From a checkpoint of a small mixture-of-experts model trained on Wikipedia.
Size: 12 layers, width 320.
Experts: 32 tanh GELU neurons an expert, a sigmoid router.
Training: a variant of Adam for the experts, 543M tokens.
Below are experts of layer 4 (counted from 0) of a mixture-of-experts language model. Rows are named router (the router's row for the expert) and show model dimensions 160-199. Each number is 128 + 24 x the weight over its row's rms, rounded and kept within 0 to 255.
After each expert's rows: "mostly gets" lists some tokens that are sent to it at least half of the time. This comes from a sample of Wikipedia text that the model never trained on.

# expert 125
router [115 140 113 109 142 134  89 163 143 108 146  94 102 106 109 132 133 128 163 160 116 127 119 142 182  99 133 121 114  97 146 179 123 177 103 164 122  90 130 198]
mostly gets: "pp", " qu", " comp", " exp", " Best", " ass"

# expert 117
router [136 150 123 137 111 114  92 126 112 154 124 147 120 116 157 126 119 131 153 143 117 150 134 111 186 135 131 136 143  98 118 163 126 131 123 135 125 137 177 178]
mostly gets: " bi", " engine", "\\", " Gri", " division", "Me"

# expert 16
router [159 112 134 118  96 162 106 123 108 126  96 123 138  76 144 117 157 190 154 125 113 124 114 114 163 169 104 111 141 107 152 137 153 150 133 119 109 142 150 188]
mostly gets: " Japan", " China", "!", "ō", " Chinese", " Tan"

# expert 92
router [147 119 139 111 118 156  93 143 112 122 133  90 134  90 101 112 117 142 140 127  84 118 147 106 153 142 116 124 189 112 161 124 146 124 126 133 123  88 151 165]
mostly gets: " his", " New", " United", " American", " World", " her"

# expert 47
router [122 155 133 120 102 150 112 162 131 109 148 101  99 117 129 126 122 136 160 113 133  90  80 120 183 129  92 144 143 116 113 150 118 163  54 187 129 102 138 126]
mostly gets: "iv", " Robert", "ov", " d", "v", "os"

# expert 24
router [107 126 169 148 124 100 108 180 112 159 112 109 171 127 113 157 126 147 170 139 135 152 153  95 150 138 118 127 175  77 160 125 115 147  98 132 134 117 132 132]
mostly gets: " by", "ed", "ing", "ted", " against", " from"

# expert 106
router [140 146 109 121  97  93  98 150 138 135 126 152 156  92 141 141 153 138 155 121 145 134 137 109 166 128 103 129 156  97 104 141 126 122 127 104 142 114 135 149]
mostly gets: "ate", " League", "ance", "ice", " College", " French"

# expert 57
router [172 125 183  99  80 113  96 137 104 118 110 131 109 138 140 149 159 116 153 137 124 127 138 142 172 146 107 127 162 117 115  99 163 131 127 156 145  98 157 180]
mostly gets: "gi", "′", " Gu", " Pi", "ini", "gu"

# expert 126
router [140 138  92 130 133  58  79 186 166 148 154 128 137  98 130 133 156 145 182 141 150 122 147 134 184 113 122 114 119 106  97 139  97 142  77 168 167 139 151 129]
mostly gets: " time", " 2022", " 2023", " days", " %", " data"

# expert 86
router [137  88 133 123 105 130  70 153 137 109 139 140 123 121 151 133 187 100 179 124 143 134 148 105 163 137  88 117 147 106 128 172 140 166 108 168 126 105 126 169]
mostly gets: "act", " own", " process", " test", " return", "ess"

# expert 59
router [123 115 121 135  99 119 100 135 150 130 126 102 111  98 122 157 160 111 164 134  92  84 126 122 171 132 133 124 143 157 104 144 173 161 125 145 136  69 127 181]
mostly gets: " John", " Sam", " David", " James", " Republican", " William"

# expert 7
router [ 99  93  98  90 108 121 101 160  93 134 118 127 165 155 122 129 114 143 189 153 116 131 108 147 182 141 151 188 146  86 146 151 137 152 116 102 144  80 131 155]
mostly gets: " la", " Bra", "oma", "=", " My", "ora"

# expert 96
router [116 139 149 148 137 135 114 147 108 155 123  98 150 164 122 138 126 152 162 125 125  86 102  94 180 118 135 158 153  86 154 129 132 168  93 146 153 109 122 129]
mostly gets: " John", " century", " Army", " Street", " US", " period"

# expert 65
router [155 123 127  90 138  65  92 164 133 118  99 128 104  85 163 161 112 113 190 158 104  86 138 130 207 132 124 138 159 137 105 145 150 138  97 124 119 104 137 177]
mostly gets: "mo", " O", " so", " P", " V", " Ga"

# expert 108
router [151 131 154 118 120  90 102 159  95 136  80 135 126 122  87 163 163 120 164 139 111 121 152  82 149 143 120 126 139 101 145 176 116 154 173 109 129 117 133 169]
mostly gets: " team", " Team", " .", " series", " club", " company"

# expert 93
router [114 130 111 116 141 114  67 151 127 149 123 137  93  93 147 140 150 125 167 140 110 114 137 120 173 108  92 151 144 123 137 156 186 140 103 137 112  95 124 191]
mostly gets: " R", " p", " S", " St", " Z", " C"

# expert 31
router [146  96 106 136 126 139 121 160  89 132 145 104 117  99 143 147 109 139 151 143  75 137 117 128 147 183 100 163 146 120 124 134 125 135 113 153 101  79 149 132]
mostly gets: " a", " an", " anti", " ", " another", "The"

# expert 97
router [101 110 117 141 112 120 128 135 115 142 153 116 131 100 112 123 150 126 150 122 141 149 127  95 148 157 146 156 178 110 151 133 129 140 144 135 129 128 150 137]
mostly gets: " other", " known", " such", " used", " including", " support"

# expert 74
router [108 138 147 177 124 148 115 165 132 158 118  94 144 144 105 131 130 179 152 160 124 146 124 104 173 143 130 105 177 101 140 160 145 176  92 121 142 118 129 141]
mostly gets: "id", " free", "ud", "ous", " like", " love"

# expert 56
router [175 125  99 133 122 156  75 134 122 145 137  91 125 127 153 140 144 159 149 147 137 110 128 142 166 142 153 153 140 123 117 114 134 148 115 148 143 116 128 145]
mostly gets: " −", " ft", " km", "+", " ·", " cm"

# expert 23
router [129 131 114 128 149 107  99 134 150  99 130  92 127 135 118 174 123 156 165 149 104 111 111 118 134 109 126 175 179 146 110 102 126 148 111 115 116 139 160 168]
mostly gets: " the", " The", "The", " his", " its", " this"

# expert 21
router [120 113 154 123 128 120  78 155 132 126 115 134  99 103 124 148 124 110 167 138  89 141 114 134 170 102  97 150 150 122 137 131 158 130  88 131 144 112 139 166]
mostly gets: " album", " music", " song", " dr", " te", " Mel"

# expert 54
router [139 108 139 143 126 113  92 170 126 176 140  87 100 136 127 133 109 133 167 135  94 134 130  97 161 131 137 130 140 111 118 128 144 196 112  86 141 108 123 140]
mostly gets: " River", " ft", " town", " located", " left", " near"

# expert 105
router [142 126 135 126 104 121 100 152 105 159 109 139 129 147 128 150 160 133 165 145 131 133 162  64 166 149 116 169 152  68 110 185 128 126 118 106 103  74 137 133]
mostly gets: " medal", " building", " ship", " engine", " church", " body"

# expert 4
router [131 127 109 137 119 139 106 121 107  97 111  84 106 128 134 167 106 124 173 173  96 136 138 128 148 147 109 140 162  94 107 176 116 157 115  99 118 119 132 152]
mostly gets: " on", "On", " about", ";", " On", " around"

# expert 36
router [116 167 127 101  83 134  98 165  99 138 120 138 132 122  98 134 148 124 143 192 132 117 163 109 177 160  85 177 171 115 144 145 101 139 112 128 149 120 142 111]
mostly gets: "n", "r", "ta", "oma", "ber", "na"

# expert 112
router [120 162 152 140  93 122  86 160 126 108 105 127 118  98  84 177 155 149 168 128  90 154 124 106 143 107 106 150 115 102 114 126 139 162  86 137 149 126 130 190]
mostly gets: " at", " won", " At", " win", " joined", "At"

# expert 60
router [103 115 115 153 100 125  46 141 129 113 108 108 154 129 116 137 154 129 161 175 104 122 129 114 162 125 127 147 154 134 112 156 162 118  78 101 140 110 130 158]
mostly gets: " El", " Ja", " Al", " dis", " un", " Sur"

# expert 67
router [109 103 138 155  90  97  67 130 113 133 104 120 107 127 128 137 171 127 174 121  92 140 135 100 173 110 128 138 133 142 124 169 141 161 118 128 131  97 123 187]
mostly gets: " New", " Man", " Ed", " Ver", " ad", " real"

# expert 62
router [137 139 137 111 138 141  83 135 110 126 130 142 114 101 101 146 106 115 167 150 120 112 148 158 172 149 130 145 142 146 120 158 113 127 145 111 158 135 191 187]
mostly gets: " He", " he", " but", " and", " She", " where"

# expert 37
router [153 143 112 143  95  95 101 155 136 145  92 129 112 163 137 125 151 143 157 179  99 130 164 126 167 158 111 114 127 128  92 164 109 155  99 128 121 115 147 112]
mostly gets: "ic", "c", "t", " ", "it", "ac"

# expert 1
router [101 100 104 100 109 154  77 189 128 136 109  98 116 142 101 127 162 116 191 152 150 129 143 116 157 152  85 143 127 123 154 134 149 182 153 117 119 107 157 184]
mostly gets: "\n", "\n ", " ;", "\n   ", ")", ","

# expert 63
router [114  97 105 162 118 125 130 148 113 123 115 112 140 105 119 151 151 107 168 147 152 118 169  90 155 152 148 159 153 119 141 131 188 178 138 153 127 128 135 150]
mostly gets: " had", " has", " have", " would", " can", " may"

# expert 50
router [131 123 120 112 142 117 109 127 122 149 151 134 106 117 102 131 123 145 151 162 115  90 104 112 171 129 126 132 167 123 170 135 169 142  92 142 150 132 124 166]
mostly gets: " st", " Sam", " Bh", " Kar", " ab", " −"

# expert 75
router [131 129 106 146  86 109 100 143 156 178 153 113 145 129  98 129 164 149 164 135 120 155 114 111 175 127 123 112 158  93 109 140 117 131 107 142 129 127 132 138]
mostly gets: " US", " USA", " ·", "Y", " ENG", " system"

# expert 41
router [151 122 117 142 116 137  93 165 115 140 140 110 150 110 135 127 102 117 146 161 116 108 110 125 157 114 125 146 130 126 134 134 100 160  95 141 151 114 129 147]
mostly gets: " un", " Bi", " dis", " bi", " G", " Super"

# expert 115
router [134 130 146 179  93 132 110 129 153 124 114  79 101 147 101 112 107 133 172 149  81 138 125 101 167 152 140 123 147 144 115 172 140 167 140 150 101  86 155 153]
mostly gets: " local", "ang", " conf", " special", " app", " international"

# expert 121
router [142 118  93 112 133 138  90 136 148 135 128 112  86 139 135 164 139 132 157 132 138 136 103 113 175 168 118 154 146 128 114 143 129 147 106 126 173  75 155 154]
mostly gets: " County", " Saint", " Ab", " town", " Gl", " village"

# expert 73
router [124 114 130 120 120 121 115 124 147 108  95 128 115 114 101 144 142 172 169 120 115 106 183 110 163 156 131 177 107 140 119 173 139 137 119 121 106  99 131 157]
mostly gets: "z", " he", " Paul", " Jo", " James", " He"

# expert 27
router [128 135 158 174 109  94  60 160 118 134 133 139 134 112 148 130 142 113 148 163 105 110 130 128 171 143 131 168 179 157 109 134 135 150 134 129 166 135 116 159]
mostly gets: " −", " +", " Ol", " ±", " —", "<"

# expert 124
router [166 125 139 109 102 150 109 173 139 133 114 103 107  90 138 116 124 122 167 163 127 120 132 113 156 146 114 156 117  96 112 126 139 108 121 116  91 111 149 157]
mostly gets: " is", "'", " an", " his", " was", "pp"

# expert 55
router [143 126 116 133 143 147 104 155 147 158 123 103 122 144 108 143 131 136 157 117  91 106  97 105 182 131 138 171 150 128 103 140 125 162 115 126 162 124 147 113]
mostly gets: "nes", "ms", "ds", "way", "ans", "ks"

# expert 15
router [123 115 122 112 135 143  65 168  86 144 115 132 146 128 144 163 117 135 172 174 120 117 138  91 142 120 131 155 173 122 156 131 114 158 116 102 102 118 126 182]
mostly gets: " after", " for", " until", " After", " since", " For"

# expert 34
router [137 138 126 121 104  84  91 150 116 147 109 108 130 106 128 139 158 167 167 166  97 111 131 109 151 128 121 122 121 111 123 121 136 131 106 128 109  97 140 142]
mostly gets: " or", " and", " &", " our", " but", " social"

# expert 61
router [169 147 145 157 138 164  97 129  99 138 102  96 133  98 132 120 131 106 136 129 106 160 153 122 152 112 117 157 140 127 125 127 111 143  83 131 130  94 111 159]
mostly gets: " film", " Film", " writer", " director", " novel", " wrote"

# expert 87
router [155 139 129 118 111 122 105 147 105 151 119 121 129 126 120 159 188 160 187 192 126  89 145 115 143 141 144 128 119 141 152 186 124 124 117 113 112  98  89 153]
mostly gets: " However", " but", " although", " because", " Since", "?"

# expert 45
router [112 137 144 121 153 125  50 145  93 107  99  77 111 111 151 117 126 128 131 128 114 137 125 116 174 153 122 130 128 108 136 137 142 150 117 109 156 137 150 136]
mostly gets: "″", "′", " members", " member", " Location", " Date"

# expert 68
router [138 151 108 120 112 120 118 166 132 186 137 109 143 119 132 141 131 177 154 152 107 133 139  83 176 125  79 168 128  92 110 116 101 145 129 117 131  94 167 127]
mostly gets: "\\", " Ze", "ä", "_", "ür", "ó"

# expert 104
router [103 116 146 111 113 126  85 165  92 116 100 115 117 109 102 146 152 140 166 130  93 149 139 151 155 134 152 113 164 122 110 175 167  97 124 128 139 127  95 174]
mostly gets: "g", " Do", " ro", " Black", " Red", " White"

# expert 111
router [115 119 117 113 123 139  93 189 130 144  99 127  95 103 116 141 145 136 181 166 133 115 116 122 180 140 101 138 146  77 153 150 133 112 118 104 134  89 155 142]
mostly gets: " co", " f", " H", " Th", " Ad", " cl"

# expert 76
router [140 153 109 131 156 120  67 128 139 155 105  87 104  82 100 132 135 153 171 141  73 101 146 108 174 167 110 181 173 130 135 144 112 149 130  90 117 135 124 152]
mostly gets: "ko", " La", " Ti", " Sha", " bo", "ă"

# expert 64
router [138 130 144  95 131 117 112 142 128 164 127 139 160 148 123 140 118 156 162 171 141 119 114 138 165 109 146 162 152  94 123 145 121 151 132 134 106  97 144 159]
mostly gets: " number", " List", " genus", " Species", "\n\n", " list"

# expert 66
router [154 127 136 153 114  91  82 116 129 152 124 146 109 103 127 154 150 161 153 182 132 119 158 133 161 135 137 113 169  93 116 145 158 117 102 139 135 116 157 165]
mostly gets: "\\", "In", " Ti", " We", " X", " Cor"

# expert 110
router [131 130 138 140 138 134 120 172 144 159 145  82 103 138 111 170 125 161 171 121  85 120 129  74 163  81 145 117 108 106 139 124 116 143  97 136 149 120 124 169]
mostly gets: " made", " Fe", " make", " Great", " Rock", " bl"

# expert 83
router [122 139 150 159  92 135 107 125 135 110 122 133 110 104  95 134 169 139 142 134 129 129 124  85 152 145 123 186 156  97 131 133 157 156 128 149 136 129 126 152]
mostly gets: " John", " Paul", " France", " Michael", " Peter", " David"

# expert 95
router [146 159 130 127 112 171 103 144 123 180  87  91 150 124  99 140 123 131 142 129  90 124 125 114 164 152 127 159 143 114 126 145 115 139 107  89 102 115 146 133]
mostly gets: "j", "berg", "kar", "ya", "ka", "ja"

# expert 2
router [113 124 129 148  76 121  92 169 111 126  94 116 139  97 104 141 132 135 146 146 114  91 161 131 166 155 111 166 145  99 171 178 123  90 172 123 137  70 128 158]
mostly gets: " State", " States", " Man", " Ja", " France", " Ver"

# expert 101
router [121 136 137 124 106 158  97 154  83 110 123 104 139  90 112 149 158 124 210 171 125 141 141 115 143 119 120 117 142 107 108 143 142 142 119 135 110  78 129 155]
mostly gets: " and", " or", " but", " &", " while", " with"

# expert 12
router [175 121 134 151 103 118 111 178 127 189 128 120 154 140 165 127 137 115 174 159 133 117 135 110 201 107 115 137 112 106  86 171 122 140  98 125 115 117 153 152]
mostly gets: "ess", "art", "ss", "pt", "ys", "gen"

# expert 46
router [112 117 162 144 150 124 113 144 111 143  64 121 131 121 126 132 157 162 161 152 131 136 122 103 155  93 168 111 131 123 125 116 131 109 130 104 136 107 139 154]
mostly gets: " House", " Best", " single", " most", " Award", " building"

# expert 10
router [137 145 111 116 156  98 107 133 143 141 122 133 139  87 125 150 164 155 156 176 131  98 127 113 160 128  90 146 141 157 122 153 110 139  96 140 132 100 179 144]
mostly gets: " January", " March", " June", " May", " December", " November"

# expert 120
router [156 130 128  87 148 147  84 171 115 107 110  87 126 122 120 139 151 126 148 122  79 130 117 134 143 153 137 149 103 128 109 122 120 154 107 136 127 112 144 131]
mostly gets: " a", " an", " was", " be", " being", " one"

# expert 13
router [140 103 154 150 139 122  96 163 115 157 132 104 130 101 133 141 173 166 164 104 104 109 104  63 161 118 117 168 161  97 151 140 157 149 115 125 128  78 149 152]
mostly gets: "000", " 2024", " 2015", " 2009", " 2012", " 2020"

# expert 127
router [136 141 145 132 119 140  96 150 117 161 121 109 126 136 109 149 113 121 186 125 141 105 140 126 166 130 101 142 162  99 140 108 117 143 122 154 167  87 180 121]
mostly gets: " USA", "°", " ENG", " x", " east", " S"

# expert 53
router [121 123 138 149 141 104 117 135 112 119 100 126 130 111 137 170 175 140 171 146  83 137 128 123 148 142 137 157 193 118 130 183 117 142 124 111 132 102 122 187]
mostly gets: " when", " where", " When", " |", " Although", "|"

# expert 81
router [110 124 152 176  98 124  84 149 154 146 115 113 171 121 121  91 126 116 178 171 112 132 155 138 167 166 126 116 146 125 119 156 164 121 122 121 129 107 128 132]
mostly gets: " state", " cons", " int", " ph", " war", "year"

# expert 79
router [147 112 129 167 103  97  80 132 108 166 117 133 127  76 146 128 127 165 144 126 130  97 154 121 168 115 117 149 143 118  95 156 119 170 113 124 145 120 136 131]
mostly gets: " part", " end", " round", " Date", " power", " period"

# expert 38
router [134  93 107  90 112 124 101 153 125 135 127 120 142 106 161 134 132 148 168 130 146 151 136 104 176 146 112 145 141 113 135 143 105 146 118 130 152  71 134 177]
mostly gets: "Y", " k", "}", "ki", " Ki", "!"

# expert 11
router [131 126 118 159 105  88 131 140 138 130  92 134 126 136 122 176 120 164 174 142  97 147 141 129 152 115 128 111 129  70 121 135 150 200  90 144 158 101 122 175]
mostly gets: " at", " would", " At", " could", " will", " high"

# expert 94
router [103 143 165 129  95 141  93 160 145 120  89 101 134 110  81 124 155 160 159 136 141 127 148  89 157 150 128 150 144  94 140 174 110 168 127  95 136 140 185 138]
mostly gets: " season", " 2009", " 2012", " 2020", " Cup", " 2017"

# expert 51
router [162 110 104 131 145 101  89 142  73 111 122 140 141 129 132 123 125 128 142 134 113 149 141 135 178 128 122 148 155  97 159 154 106 129 134 131 123 113 102 131]
mostly gets: " life", "tra", " use", " control", " gra", " character"

# expert 91
router [115 122 135 141  92 172  84 147 123 137 149 141 137 116 125 165 120 150 140 160 146 156  97 125 184 140 124 150 116  89 122 133 141 177  94 117 148 118 150 188]
mostly gets: "″", "′", " Pal", " Tri", " fe", "°"

# expert 18
router [130 113 146 120 123  92 140 155 108 125 117  98 124 138  85 152 104 150 160 172  90 157 125 114 173 103  94 164 138 115 149 164 122 146 140 127 132  86 110 156]
mostly gets: " Ro", " top", " local", "bil", " Tom", " Gar"

# expert 103
router [132 107 126 116 108 143  76 143 135 112 139 131 118  96 115 136 157 162 165 131  99 101 117  96 197 157  86 124 136  92 156 154 159 180 142 106  87 100 142 143]
mostly gets: "u", " de", " U", " e", " O", " no"

# expert 71
router [166 154 136 114 113 108 105 134 137 146 126  86 132 110 118 146 133 141 160 164 140  97 149 120 178 119 130 132 121 151 147 163 123 157 136 157 153 130 158 161]
mostly gets: " January", " March", " September", " May", " June", " Z"

# expert 98
router [127 152 146 106  87 119  86 147 154 121 130 119 101 115 121 162 138 125 189 142 103  96 161  87 186  92  79 162 140 129 109 140 139 125 128 135 128 106 173 166]
mostly gets: " L", " St", " R", " l", " O", " Dr"

# expert 113
router [115  94 132 115 115 167 103 149  84 132 130 135 116 127 127 134 154 121 137 156 123 145 108 125 143  92 125 169 133  97 120 150 106 166  64 156 146  99 152 174]
mostly gets: " received", " Award", " won", " Awards", " Nominated", " Won"

# expert 9
router [123 174 116 126 120 141  87 170 128 143 134 110 106 114 112 140 151 142 147 100 125 164 112 114 157 140 114 128 170 117 136 154 146 144 102 129 140  94 119 181]
mostly gets: " album", " released", " film", " published", " 2013", " free"

# expert 70
router [131 136 147 108 129 157  66 170 146 108  99 103 106 125 123 173 146 133 174 159 121 121 145 123 161 127 101  99 179 115 138 135 103 140 164 102 104 124 120 153]
mostly gets: "ba", " Fa", "fa", " fa", " Da", "ca"

# expert 78
router [126 102 111  78 140 104  82 143 104 168 131 132 125 128 163 149 136 139 138 151 126 107 145 116 179 136 145 117 171 102 115 124 149 131 124 142 132  88 147 173]
mostly gets: " up", " out", " set", " high", " Total", " head"

# expert 48
router [149 141 142 146 125 163  85 149 114 108  88 127 159  92 106 155 178 148 167 118 132 140 143 124 170 150 110 124 136  87 145 166 107 123 123 123 165  87 145 148]
mostly gets: "man", "ton", "din", " York", "ler", "ley"

# expert 88
router [142 151 165 158  88 139  90 109 128 148 140 103 134 110 108 118 140 146 154 148  95 115 120 125 164 135 127 142 130  62 125 166 103 122 134 112 125 101 167 160]
mostly gets: "vi", "ali", "iti", " Ti", "mi", "ni"

# expert 19
router [140  94 133 166 127 118 102 181 135 141 109 112 115 118 131 129 142 132 163 187  85 114 116 144 168 150 125 130 127 142 133 178 140 153 142  81 126 133 172 147]
mostly gets: " e", " int", " February", " large", " father", " ex"

# expert 69
router [119  84 116 127 121 141  78 136 144 132  95 139 106  83 128 143 132 108 143 181  76 134 143 101 169  90 100 168 128 122 133 139 116  93 112 112 148 143 123 156]
mostly gets: " 1", " 2", " United", " 16", " 9", " 7"

# expert 6
router [117 105 133 127 126 143  70 117 131 113 133 112 110 122 111 178 127 137 169 138 134 132 109 132 165 140 120 151 127  88 142 132 145 140 138 139 101 139 197 149]
mostly gets: " It", " began", "″", "Th", " This", "It"

# expert 82
router [149  91 141  86 147 120 104 155 110 128  85  84 129  88 124 133 123 157 182 146 136 130 143 110 148 160 116 149 165 130 132 143 110 113 121  85  98  93 155 164]
mostly gets: " became", " new", " be", " first", " un", " well"

# expert 35
router [122 137 103 159 115 129 112 171 103 137  90 114 152 116 162 147 155 126 155  96 125  61 129 133 147 144 100 138 141  79 144 124 109 136 132 111 117 100 167 147]
mostly gets: " Genus", " Coordinates", "\n", " Species", " Synonyms", "ensive"

# expert 33
router [156 151 110 126 133 160  64 157 153  87 124 120 106  95 114 154 168 139 154 140 129 126 134  86 174 123  81 101 107 124  93 150 119 152 132 137 123 119 136 146]
mostly gets: " Al", " Su", " Fr", " Un", " mon", " ro"

# expert 77
router [140 155 124  97 113 133 107 142 145 140  90 114 178  80 100 144 119 166 146 148 109 114 117 110 152 137 164 134 162 109 171 148 144 108 108  99 135 114 181 154]
mostly gets: " 18", " 16", "u", "c", " Mar", "18"

# expert 22
router [161  94 128 123 130  92  98 191 151 127  96 133 134  89 142 135 162 138 196 143 139 135 116 139 188 127 109 140 143  95 119 146 170 154 117  80 164 121 150 137]
mostly gets: "ure", "ade", "iz", " th", "Th", "ide"

# expert 49
router [135  93 157 130  99 123  66 124 119 142 118 126 104 122 125 111 174 144 168 133 141 108 118 124 149 136  91 137 136 114 139 148 130 174 123 121 158  70 141 146]
mostly gets: " team", " University", " $", " film", " career", " School"

# expert 42
router [138 118 150 112  90 119 128 178 114 151 152  98  83 131 134 139 147 148 161 166 126  80 112 129 159 184 147 138 173 130 108 131 118 154 101 106 153 121 141 132]
mostly gets: " said", " began", " called", " announced", " moved", " went"

# expert 40
router [139 127 160 124 108 122  31 154 153 141 123 121 100 113 101 155 132 156 191 152 127 111 148 116 154 125 166 135 154 106 126 136 150 128 121  98 126 142 194 169]
mostly gets: " in", " In", "In", " I", " World", " War"

# expert 43
router [154 143 124 117 104 140 113 141 137 129 131 145 160 101 105 169 153 130 190 153  77 122 157 100 169  81 110 121 127 109 130 161 114 160 138 141 129  87 127 138]
mostly gets: " York", " Bar", " List", "gh", "kar", "ock"

# expert 72
router [153 146 153 158 149  99  76 150 122 110 107 134 150  81 141 168 140 122 160 107 153 129 135 140 178 147 146 174 152 123 112 153 165 121 113 110 142 129 151 155]
mostly gets: " O", " Do", "le", " Gra", " We", " Fra"

# expert 89
router [140 125  90 132 147 121 104 156 141 134 116 115 123  81 135 147 144 152 155 161 142 130 118 125 138 114 116 159 168  98  85 113 121 121 129  60 134 128 158 162]
mostly gets: "In", " In", " between", " before", " when", " during"

# expert 29
router [153 152 129  86 133 153  95 174  80 129 129 110  86 104 134 164 119 151 162 160  87 101 113 127 177  60 105 151 124 118 124 131 167 166 117 123  75 117 154 165]
mostly gets: " 6", " 10", " 7", " 20", " 9", " 16"

# expert 114
router [128 107 136 140 124 164 109 150 112 163 144 118 124 130 124 146 163 129 154 154 124 111 142 140 151 123 147 132 139 110 162 173 135 131 121 111 128 122 125 133]
mostly gets: " are", " include", " is", " countries", " example", " were"

# expert 109
router [121  99 117 129 126  93  93 187 118 154 127 116 119 139 144 112 165 159 144 173  87 115 137  86 174 107 150 160 129  80 128 152 124 132 134 121 117 127 142 154]
mostly gets: "000", "00", " 30", "ga", " 100", " 50"

# expert 32
router [141 125 141 115 116 128  97 141 118 148 126 130 133 148 135 139 153 143 141 154 141 109 130 110 164 141 142 183 124 105 140 130 176 159  98 142 152 126 157 177]
mostly gets: " had", "000", "%", " million", " ft", " have"

# expert 122
router [133 143 149 106 134 131 104 180 146 109 108 121 140 120 146 127 135 121 170 138 110 130 104 151 165 132 117 132 121 112 111 161 142 150  82 146 134 151 159 152]
mostly gets: " also", " not", " more", "ly", " well", " only"

# expert 99
router [148 117 127 166  87 121  85 155 112 127 149  78 115 111 137 124 128 138 154 136 102 110 129  91 149 183 124 139 152 124 158 151 114 141 121 137 107  79 127 143]
mostly gets: " used", " made", " released", " use", " set", " began"

# expert 102
router [152 141 128 122 140 128  89 143 132 149 123  82 165  96 119 176 155 136 171 132 123 119 137 120 168 122 113 149 127 101 107 149 133 135 102  82 124 142 166 186]
mostly gets: " not", " November", " then", " later", " 2024", " 2015"

# expert 17
router [147  97  92 136 120 118 104 155 151 163 140 131 122 144 142 164 117  95 149 158 114 115 115 135 161 130 106 174 136 128 107 136 143 164 123 129 165 102 151 159]
mostly gets: " near", " may", " village", " cons", " island", " municipality"

# expert 118
router [120 121 102 131 151 124  80 158 102 124 142 139 141 122 124 146 168 122 138 168 100  99 165 141 172 118 128 140 129 109 160 126 149 146 110 147 123 117 124 146]
mostly gets: " 10", " three", " 30", " 1", " 20", " 9"

# expert 52
router [145 163 133 114 137 135  78 147 149 119  99  91 131 105 110 160 151 173 171 128 132 130 133 121 159 127 157 133 139 142 121 154 160 159 153 173 101 126 124 179]
mostly gets: " player", " game", " Stadium", " football", " Football", " coach"

# expert 5
router [128 109 123  69 139  79 122 139  99 150 104 141 106 119 144 129 154  99 181 121  94 124 132 139 183 120 125 121 139 112 112 122 161 132  98 129 132 123 156 145]
mostly gets: "ties", " Church", "ness", "p", " Center", " Football"